Weights of a small mixture-of-experts language model, trained from scratch on English Wikipedia: 10 layers, 17.6M parameters.
Below are experts of layer 5 (counted from 0) of a mixture-of-experts language model. Rows are named router (the router's row for the expert), up (a neuron's input weights, with its number), down (a neuron's output weights, with its number) and show model dimensions 0-255. Each number is 50 + 10 x the weight over its row's rms, rounded and kept within 0 to 99.
After each expert's rows: "mostly gets" lists some tokens that are sent to it at least half of the time. This comes from a sample of Wikipedia text that the model never trained on.

# expert 12
router:47 50 57 57 51 56 69 41 35 57 61 48 69 58 42 46 62 48 47 58 46 66 39 53 62 50 51 37 70 52 60 40 59 63 42 65 52 57 57 39 44 58 53 50 52 69 57 57 44 49 75 42 48 47 62 53 58 63 45 44 40 41 55 55 75 44 46 69 59 49 42 38 61 60 62 60 57 53 43 60 60 45 38 67 55 49 60 47 41 37 53 55 39 52 53 36 44 54 42 34 57 36 47 55 55 42 43 66 43 53 37 45 52 61 36 37 56 38 44 55 30 40 38 34 35 37 37 38 48 55 72 41 59 52 54 33 49 38 57 60 52 45 47 51 32 41 54 65 55 44 69 52 61 50 51 44 35 37 62 41 46 51 45 41 67 41 39 47 71 65 43 61 60 47 45 51 53 47 52 56 44 42 72 58 62 29 53 42 54 47 30 46 57 44 49 42 35 42 58 62 49 68 41 62 48 51 61 57 37 53 63 55 55 43 53 37 45 52 32 54 45 63 50 61 53 48 47 39 49 61 53 63 35 67 58 54 57 57 39 34 49 33 49 70 58 60 47 56 66 51 38 48 36 36 51 29
up15:52 43 51 60 52 45 46 51 47 51 55 50 54 44 64 46 68 48 47 32 55 42 41 35 44 53 54 43 61 55 39 29 53 39 44 57 58 52 64 45 50 47 74 50 40 48 61 45 51 55 40 50 58 48 60 58 45 65 42 43 40 51 51 54 58 53 41 64 59 40 56 57 61 33 37 53 42 64 22 56 70 53 54 53 53 68 67 45 58 51 40 56 38 35 39 33 51 35 54 47 54 57 41 36 40 53 30 50 53 72 45 51 42 51 48 50 48 42 33 56 43 44 46 50 54 33 63 51 40 57 47 71 42 40 54 36 65 65 41 68 43 54 47 66 71 52 56 53 63 60 75 52 55 39 73 62 44 61 38 63 45 63 51 43 41 45 30 60 59 42 49 59 59 46 50 60 47 56 43 51 53 61 47 53 42 65 66 51 69 50 34 56 50 50 48 47 43 54 36 33 49 40 66 46 53 60 32 48 51 56 38 28 61 46 59 22 60 49 39 40 46 47 44 50 63 43 45 58 47 51 43 58 65 45 57 51 42 55 35 37 31 58 49 63 38 68 33 40 58 49 49 46 53 57 67 58
down15:47 37 54 44 47 58 51 56 61 51 59 48 55 38 65 51 57 65 44 47 42 39 50 75 47 51 45 58 46 46 50 67 47 46 58 52 54 68 37 52 50 44 60 58 44 52 45 57 51 61 31 39 72 36 48 37 36 79 30 44 52 48 61 69 48 60 26 54 46 44 52 48 60 41 50 43 33 52 42 52 36 35 59 43 50 48 58 48 54 60 64 50 61 47 55 51 44 73 42 22 36 37 58 52 51 55 53 44 42 56 59 58 53 45 51 33 47 60 51 46 40 57 44 44 52 60 59 46 53 44 50 54 43 49 63 34 56 48 58 55 31 61 43 49 62 50 51 42 64 60 71 49 49 35 57 49 67 51 55 64 42 54 42 51 36 43 37 52 51 59 38 61 39 60 52 44 36 51 58 48 35 43 40 49 37 52 49 53 39 43 78 42 55 39 48 52 45 60 55 33 42 66 36 49 56 50 58 47 39 45 61 38 42 39 55 27 51 67 28 39 53 57 70 56 64 34 62 58 69 30 49 63 47 42 56 52 36 38 58 53 54 59 64 62 47 33 52 54 49 48 54 58 35 45 69 49
mostly gets: "|", "=", "″W", " |", " •", " /"

# expert 2
router:51 49 42 48 41 35 54 43 49 42 53 51 63 50 40 51 54 54 47 78 52 61 50 44 58 53 55 44 60 55 60 40 54 47 43 46 62 61 52 49 41 62 49 26 42 70 58 68 40 55 64 45 44 42 60 52 54 69 49 57 49 39 42 51 70 46 53 58 53 55 34 55 59 60 44 55 57 47 22 42 49 59 43 53 60 59 49 46 30 37 51 47 27 59 45 36 41 61 35 53 60 47 48 37 58 37 53 55 48 55 57 53 60 58 53 45 70 48 43 48 17 34 40 34 44 52 44 51 47 59 62 40 56 56 48 40 43 67 48 58 34 67 56 58 45 54 64 56 57 53 60 50 43 50 43 49 47 44 42 70 47 44 36 39 49 44 38 19 59 70 51 38 56 43 39 52 52 74 51 48 62 47 56 56 57 46 51 51 61 59 40 46 58 52 56 53 62 40 39 56 50 50 36 45 53 40 66 61 54 58 56 64 43 43 45 44 58 42 36 78 66 43 53 51 54 76 51 32 39 51 60 50 65 29 43 51 39 67 55 44 50 44 43 67 38 60 59 40 50 49 62 38 42 47 52 46
up0:37 56 33 57 44 41 52 43 42 31 66 45 54 66 57 49 58 43 26 47 49 40 51 47 66 47 22 54 63 60 67 39 68 63 53 59 40 58 50 49 49 53 36 58 43 65 55 32 55 51 38 32 42 44 54 60 36 55 64 50 52 49 34 44 55 49 57 51 55 74 54 41 48 49 57 47 58 54 41 51 45 54 58 47 57 35 65 52 28 44 72 58 54 49 61 56 43 50 51 36 48 51 47 30 51 32 35 56 36 40 64 51 53 46 49 44 58 37 38 46 44 54 39 53 63 68 46 58 48 53 45 56 74 61 43 57 48 47 65 45 42 52 43 33 45 62 46 56 51 34 59 39 49 36 39 48 28 53 35 33 56 54 50 58 51 36 65 56 56 45 50 63 57 54 47 71 63 67 56 50 28 53 48 55 53 39 35 46 56 38 37 49 52 56 65 62 47 36 39 50 40 45 60 51 49 43 64 50 47 51 63 60 67 53 61 45 51 57 39 34 59 48 40 51 48 73 54 56 67 36 55 42 69 48 53 64 54 68 47 37 51 56 48 52 50 54 62 55 52 59 53 29 44 42 59 36
down0:60 51 53 42 69 45 60 36 40 63 50 41 64 67 56 34 55 54 41 67 43 47 45 42 43 54 51 51 62 56 42 37 62 62 49 43 56 37 44 44 49 49 45 37 55 68 44 40 53 48 47 46 44 46 44 43 43 43 40 55 46 36 30 60 48 34 59 47 36 43 31 49 47 44 46 53 60 46 50 50 40 29 71 36 28 58 43 39 39 21 44 55 63 47 34 39 33 59 60 59 50 45 51 27 51 56 54 24 57 60 44 50 53 42 50 42 55 54 39 34 54 42 45 38 54 38 59 53 45 57 41 56 49 42 38 40 47 52 51 56 39 61 60 39 49 42 45 39 68 31 40 74 62 50 37 52 48 48 49 46 68 43 48 48 52 51 35 48 47 54 54 44 60 53 58 56 49 61 44 15 46 57 53 69 57 58 49 49 53 50 46 47 64 43 47 49 53 37 58 62 34 33 50 64 26 43 31 53 31 60 56 51 50 51 59 47 43 38 28 63 51 46 41 54 46 62 61 54 56 57 66 51 66 41 42 48 52 50 49 36 51 57 42 35 56 52 48 50 51 54 30 70 69 53 41 47
mostly gets: "See", "History", " Genus", " JPL", " MPC", " cm"

# expert 14
router:43 38 44 50 52 44 54 45 49 44 62 51 58 61 60 36 52 45 32 32 66 30 55 46 46 52 31 52 49 41 62 43 62 52 55 55 67 67 56 36 36 57 56 41 49 63 61 69 27 43 40 44 44 61 70 48 55 80 41 39 39 59 59 64 63 32 47 36 54 68 26 55 53 49 55 44 51 56 55 44 46 59 49 50 56 36 40 43 69 34 76 40 42 58 51 29 40 62 44 36 56 51 60 57 51 66 51 61 34 52 52 53 58 58 61 42 56 39 34 72 35 40 54 34 44 52 41 34 74 56 40 47 61 33 61 43 51 45 52 55 45 51 41 56 56 51 54 63 62 55 52 52 52 46 55 50 49 37 55 66 53 59 49 43 53 46 26 53 59 60 43 57 53 44 40 43 62 55 55 33 62 53 49 60 64 41 54 56 52 60 41 51 54 55 50 35 47 49 55 51 60 47 42 54 60 32 43 52 38 46 55 62 36 36 49 44 58 47 30 58 64 64 34 56 49 58 57 47 58 55 63 46 59 53 52 55 50 56 46 46 59 39 48 59 35 73 52 48 46 59 45 49 39 62 44 47
up0:24 41 43 37 52 53 46 38 51 49 47 53 53 47 49 56 36 49 31 58 61 49 44 43 59 46 52 61 39 44 68 37 57 52 52 56 51 57 33 61 65 47 45 53 53 56 56 42 43 40 60 70 62 62 40 49 65 45 59 42 53 59 43 41 26 53 61 53 47 46 45 50 46 50 42 60 73 57 43 33 40 57 68 64 50 83 48 53 42 37 56 47 46 38 58 52 58 49 24 58 47 58 57 57 38 38 26 59 63 75 43 58 61 41 57 57 52 69 55 69 27 62 56 64 42 57 55 58 44 30 43 44 64 48 57 45 49 60 52 52 55 48 52 48 53 55 50 59 57 46 52 55 46 71 38 34 32 52 68 50 39 42 59 48 56 46 35 26 62 51 56 49 59 46 35 36 43 50 42 56 31 54 37 64 59 43 54 47 44 57 51 55 38 63 49 42 34 51 59 51 31 50 62 48 49 45 52 31 64 57 58 49 53 38 60 42 70 40 52 33 59 46 51 50 65 49 59 52 55 64 56 46 44 49 50 62 54 58 48 31 42 49 52 49 43 54 62 53 57 30 45 56 45 50 59 58
down0:43 53 52 49 57 59 49 35 47 53 54 57 53 49 62 63 39 49 25 68 62 37 67 46 44 39 46 63 55 53 49 39 49 47 63 44 39 54 44 46 49 50 46 51 58 54 45 57 54 52 33 45 69 59 34 54 50 61 54 69 40 49 43 43 46 50 59 43 52 53 53 37 40 59 30 51 47 56 55 55 47 30 30 44 50 48 29 54 33 50 51 65 74 42 68 56 53 54 53 25 47 54 39 71 64 61 52 57 56 59 34 47 61 49 53 41 65 53 44 62 39 39 66 46 65 54 32 43 69 57 52 46 41 45 55 49 46 75 42 45 49 58 64 50 42 26 43 66 57 42 42 35 58 43 67 57 34 48 56 48 46 80 38 60 35 55 55 47 76 51 50 40 46 65 45 52 49 50 47 47 38 60 50 44 35 45 62 47 52 43 65 38 49 57 54 49 51 45 51 56 37 53 44 48 61 64 44 37 40 52 41 66 53 49 57 30 53 45 54 65 48 49 38 56 56 42 48 37 65 50 47 34 61 40 58 57 46 39 45 52 41 60 48 49 27 53 67 61 50 46 53 45 40 65 62 32
mostly gets: " all", " some", " most", " one", " All", " both"

# expert 9
router:52 32 45 57 59 40 47 28 43 51 51 68 55 56 51 36 59 51 45 64 62 39 42 51 68 43 60 42 39 50 65 47 68 51 51 70 57 69 44 44 51 48 51 58 44 44 55 61 43 48 42 41 54 51 71 65 60 63 46 41 54 43 62 51 58 20 56 50 44 45 48 62 36 59 49 70 48 60 41 52 47 46 46 49 50 59 56 41 63 40 62 43 28 44 63 26 53 47 41 45 64 48 60 40 63 62 48 51 41 51 45 50 64 53 59 66 50 54 50 70 42 36 43 41 39 55 52 33 58 47 47 40 63 46 66 33 58 45 64 56 43 55 34 42 47 46 51 48 62 33 59 40 53 50 58 24 36 49 57 50 33 41 25 51 49 39 33 32 65 56 33 62 62 48 43 38 46 49 53 41 49 51 54 53 50 45 45 30 60 57 44 51 72 58 44 43 69 51 52 50 46 56 52 58 55 36 50 69 29 53 58 46 49 53 41 39 41 58 27 46 54 49 59 50 49 51 50 60 39 67 50 34 60 53 51 57 51 53 57 36 46 37 31 56 43 46 63 48 59 45 47 41 38 31 51 53
up0:48 28 63 56 48 56 51 47 49 42 39 52 50 54 49 42 62 47 62 37 61 41 46 51 51 47 47 49 51 59 27 40 51 58 47 43 51 53 48 53 38 54 46 55 48 63 45 60 58 51 50 47 43 34 54 40 58 51 49 68 36 53 65 47 69 42 36 75 49 47 45 58 53 43 43 53 49 59 41 52 55 57 48 64 45 49 54 55 43 39 43 56 59 67 56 56 42 64 54 56 41 60 30 49 65 52 44 45 36 43 57 58 48 40 69 56 53 36 35 49 45 46 46 43 47 43 30 57 55 53 50 69 45 45 58 33 48 60 64 53 73 49 37 36 43 54 62 67 58 50 56 32 87 65 70 63 44 37 49 47 32 68 50 62 47 50 35 74 55 57 54 56 52 40 63 35 58 62 40 68 43 53 51 52 56 56 49 47 48 53 42 60 67 60 48 52 56 46 31 54 54 58 43 48 61 40 51 49 39 63 51 59 65 49 42 33 60 56 20 50 35 52 49 49 66 48 55 41 51 63 48 46 35 49 74 38 51 67 48 29 49 53 69 47 49 50 54 47 45 58 64 42 47 52 44 28
down0:46 42 35 57 60 38 50 60 69 69 39 40 58 53 52 43 58 54 55 49 57 55 47 65 44 55 49 47 56 35 45 57 58 69 49 34 47 45 59 67 50 54 48 59 50 51 44 17 46 59 46 51 60 41 48 65 60 35 38 59 47 55 54 42 52 48 60 53 47 37 46 47 60 48 40 63 62 63 29 53 36 40 51 63 34 49 61 41 64 60 43 48 54 40 62 64 30 42 54 64 40 61 36 47 49 44 80 42 52 67 68 54 51 34 54 50 62 53 44 38 58 51 43 46 43 49 47 44 57 54 42 48 39 46 63 55 36 46 57 55 40 53 42 45 43 52 50 61 50 33 35 68 49 47 28 53 68 48 45 50 53 66 61 49 20 54 41 66 42 55 45 53 55 40 65 45 39 49 49 55 41 57 35 41 41 62 61 49 36 43 56 40 59 42 64 54 70 69 58 47 43 44 32 46 60 47 47 59 67 71 49 52 53 58 46 45 54 42 58 33 48 60 64 34 47 52 36 53 62 54 43 54 44 40 41 45 57 53 53 51 44 57 54 35 61 37 37 46 33 44 47 54 57 41 45 22
mostly gets: " after", " under", "In", " when", "°", " until"

# expert 11
router:48 41 42 52 45 52 44 51 47 57 43 54 53 60 32 44 53 40 49 42 53 55 50 35 40 45 41 49 63 49 44 36 50 56 65 45 50 68 52 69 62 39 56 34 55 59 40 53 35 39 59 50 52 53 43 55 65 69 46 49 54 20 41 48 63 49 35 57 56 63 41 41 46 46 44 53 52 47 37 47 49 47 57 55 44 67 46 42 60 48 61 54 37 67 64 51 44 52 49 32 63 40 66 44 42 57 61 60 51 52 47 72 68 52 52 51 40 46 39 57 35 25 62 32 55 61 46 35 42 71 37 31 58 54 49 47 51 31 71 61 58 60 47 47 55 73 41 64 52 40 48 54 55 43 72 44 45 50 56 59 56 56 42 50 50 44 61 42 61 59 34 53 57 43 58 39 42 41 48 45 63 40 73 58 53 41 51 29 63 63 31 38 46 58 40 41 52 41 35 67 41 55 45 68 53 53 60 59 43 45 48 57 60 36 51 56 50 48 50 57 48 45 56 54 68 52 68 49 58 65 45 43 55 58 63 49 54 66 55 60 66 35 41 43 44 50 72 47 62 38 44 39 48 28 53 50
up0:55 37 32 28 47 54 40 42 42 45 52 48 53 45 41 28 43 41 52 67 35 58 46 39 67 38 47 51 47 52 47 49 48 56 37 69 53 56 58 37 63 59 39 51 56 63 53 53 54 50 43 57 48 36 60 48 55 54 48 43 50 61 71 51 60 40 49 34 56 40 61 44 46 59 57 56 42 44 39 57 59 44 36 50 69 50 51 48 42 52 63 50 52 43 67 52 40 43 58 41 57 41 62 30 56 49 49 62 45 49 59 63 47 48 33 07 52 42 62 43 33 55 40 59 46 52 53 43 41 53 58 35 65 48 44 46 61 54 76 58 55 58 45 58 41 66 68 43 41 40 42 34 37 53 55 38 44 49 63 46 38 46 55 41 49 16 46 36 39 50 55 40 56 41 45 52 53 48 33 50 44 68 50 58 74 65 52 50 60 61 31 62 64 47 59 51 51 43 65 59 50 54 49 48 44 54 62 41 52 47 49 45 54 63 59 36 60 39 40 42 62 42 63 50 52 50 47 48 54 36 53 51 47 49 73 62 57 60 42 43 56 76 40 46 31 41 46 51 43 58 40 45 39 59 54 38
down0:45 56 44 47 69 37 53 47 38 59 41 50 38 61 34 46 69 56 51 56 35 38 61 40 65 53 53 56 43 62 32 40 34 34 31 64 51 47 52 52 55 45 36 62 44 65 52 43 57 27 46 45 40 26 59 62 47 14 45 64 31 38 35 47 41 37 40 59 29 59 52 62 59 57 43 43 53 38 55 39 63 77 34 46 60 46 55 54 46 56 60 54 53 37 39 42 49 46 38 47 37 58 54 39 39 45 56 50 33 58 45 52 56 45 65 48 46 56 42 28 53 48 48 55 60 56 31 55 44 45 47 35 39 51 49 62 52 53 49 57 40 50 48 63 45 42 61 45 41 43 48 51 47 48 33 38 27 41 30 30 33 41 57 56 48 40 58 44 58 47 43 45 44 56 50 39 46 46 43 31 62 52 49 41 62 64 44 39 35 49 57 41 48 47 51 52 37 44 55 42 47 43 53 57 41 38 48 56 53 58 43 48 40 59 59 48 54 51 39 44 34 44 43 41 51 40 39 42 35 50 66 44 43 30 67 48 40 42 48 43 30 53 47 47 37 61 48 64 60 49 50 49 49 42 53 69
mostly gets: ".I", " Bur", " Ros", " Kar", ".C", " Ham"

# expert 1
router:50 46 55 47 50 56 59 37 46 39 61 46 52 42 44 50 47 47 46 51 56 55 41 65 55 53 43 50 64 65 52 47 53 57 34 51 42 47 45 44 30 51 68 51 54 60 65 59 27 55 50 46 55 61 63 69 51 70 38 46 25 42 54 58 59 35 60 59 55 56 32 32 54 48 45 61 45 61 42 32 37 59 61 47 63 62 45 55 38 45 51 37 47 30 58 53 36 68 36 49 42 51 46 58 48 60 54 67 53 40 60 61 49 63 67 34 53 68 50 64 38 40 44 55 43 56 62 26 50 62 49 50 72 32 56 33 64 45 48 71 42 53 31 39 47 33 53 46 32 54 61 45 50 48 46 46 49 30 57 34 49 67 47 49 51 62 34 54 63 53 59 46 55 43 57 53 54 59 61 50 65 38 51 66 58 55 64 48 54 55 42 43 57 45 46 50 51 50 49 50 53 37 32 56 72 42 36 54 44 63 66 58 45 64 40 40 48 33 46 69 54 66 60 57 53 43 31 32 45 42 58 61 70 38 45 40 58 54 48 62 60 45 46 44 52 40 42 47 48 48 49 44 44 64 47 52
up0:74 48 40 30 66 52 54 38 24 44 38 61 53 38 52 52 48 53 49 48 49 57 65 43 48 47 48 65 61 59 35 54 50 62 37 70 47 64 43 52 42 75 83 40 58 54 64 41 57 47 63 37 48 51 47 69 48 48 44 44 49 44 55 44 49 52 48 58 40 44 60 45 43 38 43 56 47 49 41 56 45 63 60 54 61 68 42 45 31 57 61 39 61 63 58 46 39 51 28 43 47 44 42 49 49 51 46 52 35 44 52 35 44 57 45 36 72 51 64 57 43 67 51 52 40 51 70 41 29 59 56 62 58 41 39 55 63 36 53 47 35 56 51 48 66 54 49 61 49 60 62 45 54 63 47 34 58 56 45 46 54 43 56 54 62 53 36 50 52 47 43 65 53 36 47 52 49 59 36 53 52 59 79 31 50 49 84 46 51 37 52 54 36 35 50 39 55 59 40 54 60 43 49 62 54 41 57 38 54 50 47 43 52 55 49 43 35 36 47 45 53 43 74 66 64 47 59 40 58 46 62 49 50 68 43 57 40 44 53 44 60 55 61 49 57 57 57 35 52 48 43 54 42 37 55 40
down0:52 67 54 75 50 65 33 40 61 38 51 53 39 42 58 53 41 45 50 32 52 46 54 38 56 51 44 34 45 36 49 41 49 56 43 59 50 47 55 53 49 72 59 54 64 71 54 50 37 53 58 50 55 66 49 54 50 71 45 43 56 49 32 43 47 55 42 34 46 44 72 56 39 46 35 38 50 48 60 47 31 57 53 31 64 29 50 57 48 53 62 56 51 48 57 52 62 56 34 50 56 48 57 43 49 59 30 59 47 46 39 50 62 49 38 47 53 64 56 62 54 58 54 56 60 53 70 56 63 50 49 58 28 64 68 57 52 57 44 46 54 50 69 58 52 45 27 51 60 48 55 60 63 38 66 53 42 40 54 43 41 49 40 47 43 54 61 62 64 40 43 57 63 61 63 54 39 49 35 46 56 46 63 49 55 68 42 68 33 49 60 64 47 39 58 41 57 45 63 62 55 42 45 65 55 43 45 34 51 54 26 53 51 39 53 64 32 43 45 63 57 39 79 68 54 55 43 59 56 47 65 44 64 56 62 58 41 67 51 54 55 59 52 40 43 49 55 46 43 46 52 56 38 71 62 36
mostly gets: " ", " b", " disc", " cur", " app", " heart"

# expert 6
router:36 43 45 37 55 48 62 40 40 48 54 61 54 43 53 40 52 36 27 59 63 50 55 34 42 63 45 47 56 67 40 38 64 47 53 55 70 48 49 54 50 48 62 54 51 52 65 57 55 49 36 34 58 63 54 56 52 60 46 47 39 49 49 34 76 46 52 56 48 59 42 30 58 58 51 54 46 67 52 37 69 60 49 51 64 55 57 42 30 45 57 50 40 63 49 45 49 57 41 37 67 55 55 36 64 37 55 56 39 56 42 42 53 57 57 34 47 41 40 64 34 34 44 51 48 63 55 38 49 49 72 52 53 55 58 48 60 58 64 57 53 55 45 37 51 46 48 48 58 57 54 58 71 47 55 44 35 39 59 48 34 56 46 44 63 49 36 51 73 52 43 47 61 34 43 61 72 59 75 35 67 58 51 59 55 36 47 46 56 62 26 38 49 40 54 46 30 45 51 59 59 49 38 44 52 40 47 56 49 62 63 51 62 51 51 28 53 32 47 51 55 63 58 49 60 33 55 36 49 57 54 36 43 50 50 47 51 60 52 45 65 46 36 62 38 46 39 48 50 36 50 27 55 24 62 42
up0:49 63 57 47 45 52 53 51 61 45 60 61 51 55 46 25 51 58 61 48 63 57 36 33 69 48 81 54 31 47 54 46 47 50 64 59 51 58 40 50 60 38 55 47 37 46 54 80 29 41 56 52 51 45 47 59 55 58 42 59 57 60 54 53 69 57 44 52 62 66 55 55 50 50 41 42 50 38 40 59 47 57 36 65 70 77 48 55 44 25 56 62 27 62 46 48 47 43 59 58 54 33 65 40 63 49 46 62 55 60 48 58 41 53 39 57 47 61 51 68 34 50 29 33 41 42 63 44 41 59 48 55 70 49 48 39 44 35 39 58 37 54 64 39 48 41 56 41 48 36 51 45 43 40 42 45 58 52 53 51 47 37 30 59 58 55 47 48 63 55 35 45 44 57 49 56 47 70 69 35 66 69 66 43 61 46 50 37 62 49 47 40 51 59 49 50 58 49 44 40 69 63 55 49 45 42 55 49 34 56 50 37 37 59 51 35 32 65 41 50 58 48 43 54 42 49 44 54 49 59 51 46 52 42 59 56 46 44 45 68 33 62 59 53 41 54 62 53 62 42 61 53 42 53 48 56
down0:45 51 55 55 56 50 47 53 27 48 59 53 49 40 64 36 42 49 37 38 41 54 64 55 53 61 52 49 34 51 40 46 32 43 38 54 47 43 45 36 67 61 48 52 47 59 36 47 61 38 39 47 58 73 46 45 66 47 66 29 44 50 58 62 67 56 55 30 37 39 41 60 53 56 62 24 39 53 57 67 48 57 57 47 79 56 52 73 47 46 40 37 57 55 51 50 57 34 39 59 39 52 66 49 26 43 49 61 51 47 41 37 46 59 62 39 44 44 48 61 49 51 52 61 38 46 69 49 48 63 48 54 43 60 38 42 48 44 65 48 65 57 50 56 53 55 54 47 42 54 46 58 73 49 58 51 47 52 44 40 32 60 63 63 51 76 55 44 41 43 56 50 56 49 50 45 49 39 46 41 38 36 52 61 37 43 55 46 39 45 61 57 53 76 41 37 57 52 63 50 32 48 30 55 64 65 54 50 51 60 42 53 43 53 49 42 47 46 62 35 52 38 47 48 64 41 46 48 45 50 34 39 37 58 56 59 71 45 45 48 53 29 50 44 28 59 47 31 40 60 41 36 50 52 42 63
mostly gets: "\n", ".\n\n", "==", " |\n", ")\n", ".\n"

# expert 10
router:49 53 43 57 33 56 55 52 54 41 55 55 56 51 47 42 54 49 42 40 54 48 54 55 45 41 57 45 54 64 56 48 43 59 36 57 55 48 50 41 44 41 41 59 51 62 58 57 46 29 45 41 67 51 56 58 43 81 50 33 53 49 47 37 50 50 52 48 64 44 31 38 60 44 58 67 62 51 39 60 41 51 73 60 54 46 48 44 44 54 55 43 42 50 61 43 57 74 49 45 62 30 37 48 58 40 43 62 55 52 58 54 63 56 59 42 52 49 31 66 45 32 20 42 29 60 45 33 61 63 63 65 59 39 53 45 45 45 56 51 39 51 50 48 47 45 41 44 65 62 64 53 65 44 55 55 40 45 46 47 49 52 31 52 54 60 52 34 53 55 49 56 79 54 65 47 54 40 63 42 51 28 58 55 58 51 49 60 63 64 36 29 71 36 40 36 46 42 51 54 51 52 45 48 66 37 44 51 56 60 62 45 42 44 45 38 30 30 34 37 42 64 61 54 66 43 58 45 43 33 48 43 58 47 53 51 53 50 62 55 51 46 37 64 50 56 52 43 58 53 40 44 30 57 60 25
up0:37 43 37 45 49 59 34 51 32 61 52 49 73 37 59 37 65 45 30 48 56 40 55 52 49 44 32 58 63 78 40 48 35 34 47 37 41 42 51 46 62 50 42 53 51 60 49 60 61 51 62 58 43 86 45 53 54 56 50 32 49 59 61 35 44 50 49 55 62 52 61 34 54 39 62 58 52 62 50 65 47 57 39 36 48 43 59 32 60 45 60 27 56 58 53 45 47 49 50 38 51 27 57 40 57 53 46 49 41 48 74 44 56 51 52 49 51 56 44 57 57 43 60 46 53 42 48 29 50 76 63 54 43 41 43 35 51 64 49 58 56 47 67 41 38 55 39 56 42 66 48 42 57 33 50 45 48 48 46 52 48 59 48 41 66 53 43 68 54 45 40 52 64 51 40 54 64 52 62 53 59 40 58 48 46 65 46 42 45 58 40 43 47 45 49 47 56 60 54 71 51 42 44 38 64 55 51 63 45 41 64 64 51 61 57 45 47 32 37 50 50 56 59 36 59 38 56 29 29 47 41 62 52 41 54 32 41 55 39 54 46 36 49 53 41 50 27 37 47 41 41 57 32 56 52 40
down0:49 60 50 44 41 49 45 49 49 42 45 65 50 65 70 58 42 68 45 56 32 36 60 39 60 39 52 49 43 40 44 49 38 41 49 37 49 67 49 44 47 33 49 52 53 63 61 38 41 69 55 41 52 65 39 43 38 45 26 51 49 56 39 45 47 57 40 51 45 60 73 76 35 62 47 45 47 48 35 44 45 51 58 43 52 42 72 38 44 53 52 67 58 54 57 66 53 59 55 52 65 49 28 57 50 52 60 41 40 73 40 63 36 62 40 40 43 68 62 58 35 32 54 45 71 61 54 73 55 43 57 30 40 65 57 39 50 46 51 37 52 33 58 44 39 57 58 56 42 56 34 47 48 39 49 34 43 58 57 34 39 49 44 70 46 41 59 47 42 26 46 57 41 42 43 45 39 40 40 48 42 42 39 62 46 47 52 44 36 37 43 54 46 49 56 67 42 59 41 42 33 65 57 52 37 52 52 53 70 47 41 52 54 50 58 49 40 50 53 59 34 37 45 47 29 57 47 43 63 69 40 37 50 40 53 49 42 56 45 49 48 60 55 48 52 51 57 51 58 63 47 37 49 55 36 57
mostly gets: " S", " (", " H", " P", " s", " p"

# expert 3
router:40 48 37 59 43 62 67 35 39 34 39 60 60 60 41 44 55 55 40 54 62 61 45 53 61 50 46 46 45 57 59 38 49 73 45 45 66 63 40 46 38 36 57 58 47 67 50 32 59 41 34 35 40 48 64 60 50 47 46 55 39 46 60 50 56 50 52 54 47 59 38 39 35 50 61 52 48 58 43 44 44 54 47 64 41 50 51 40 48 47 59 41 28 38 50 48 33 44 34 47 58 38 67 43 55 40 56 67 44 53 55 61 47 57 56 44 61 36 33 62 40 29 53 41 46 49 52 45 45 66 62 52 62 38 44 37 45 48 59 65 48 74 38 51 47 61 47 47 48 39 64 46 72 53 36 50 45 32 59 58 53 47 35 49 70 52 50 40 60 61 21 63 55 48 56 48 59 51 68 53 57 44 54 62 59 43 57 34 51 53 47 39 49 40 44 33 41 41 47 50 44 56 37 61 68 35 57 60 38 53 53 50 53 44 30 37 42 37 32 67 60 46 61 57 60 46 58 51 43 49 45 40 60 57 54 66 50 49 46 55 44 39 33 65 51 48 60 47 64 35 38 38 48 26 58 34
up0:45 52 43 51 42 48 45 50 55 64 37 39 43 62 31 51 54 44 36 40 52 37 26 45 51 47 47 37 52 49 40 40 40 56 47 51 48 58 44 37 44 58 45 50 63 47 44 50 52 45 48 39 48 51 59 50 67 54 56 62 46 35 43 45 50 42 46 76 49 62 50 25 61 51 61 58 39 60 45 39 46 54 46 45 52 58 62 42 49 28 45 47 41 66 61 58 56 46 65 54 55 57 61 65 49 68 45 68 52 59 62 48 68 38 65 29 55 49 53 55 42 58 44 44 47 55 49 33 32 55 44 66 44 31 44 32 41 39 47 60 52 35 49 42 69 44 63 32 39 44 72 50 48 59 52 52 48 49 54 52 62 36 34 48 64 74 45 33 42 58 55 71 55 37 45 32 56 67 45 47 60 39 35 72 51 56 42 67 49 48 49 54 37 52 66 53 51 69 60 64 56 59 37 62 45 64 63 68 48 64 48 39 55 36 46 28 37 55 65 47 71 44 45 52 57 57 45 44 42 56 50 57 49 36 53 50 46 52 31 44 43 51 54 48 58 54 53 67 52 48 38 48 34 53 53 45
down0:58 47 57 51 50 42 39 45 54 84 55 45 47 56 56 48 67 44 47 53 50 55 53 36 47 38 44 48 52 60 58 49 32 54 60 59 65 59 45 48 53 65 64 34 66 48 49 41 69 49 47 46 46 41 46 65 53 68 48 43 42 45 63 43 58 39 54 63 57 59 38 44 44 59 60 56 31 49 27 34 50 48 46 46 61 40 63 42 53 41 58 56 60 51 53 67 50 49 82 47 56 58 53 78 62 71 42 43 50 52 66 43 46 53 49 36 53 61 63 51 43 44 62 63 66 49 41 52 54 54 39 41 51 38 53 38 19 38 52 42 60 40 49 36 54 62 48 38 40 39 50 42 41 34 62 48 53 52 50 35 75 56 56 50 48 32 50 39 37 41 59 56 50 45 57 58 58 54 59 63 50 53 39 66 44 53 53 61 52 41 49 60 53 48 73 40 57 64 62 46 50 65 52 56 41 52 62 60 60 50 63 28 47 39 56 51 70 57 57 51 63 40 40 59 41 53 45 40 54 62 52 43 68 49 51 49 37 60 50 54 38 59 40 53 53 68 54 64 39 55 36 50 45 59 62 64
mostly gets: " the", " a", " The", " with", "The", " his"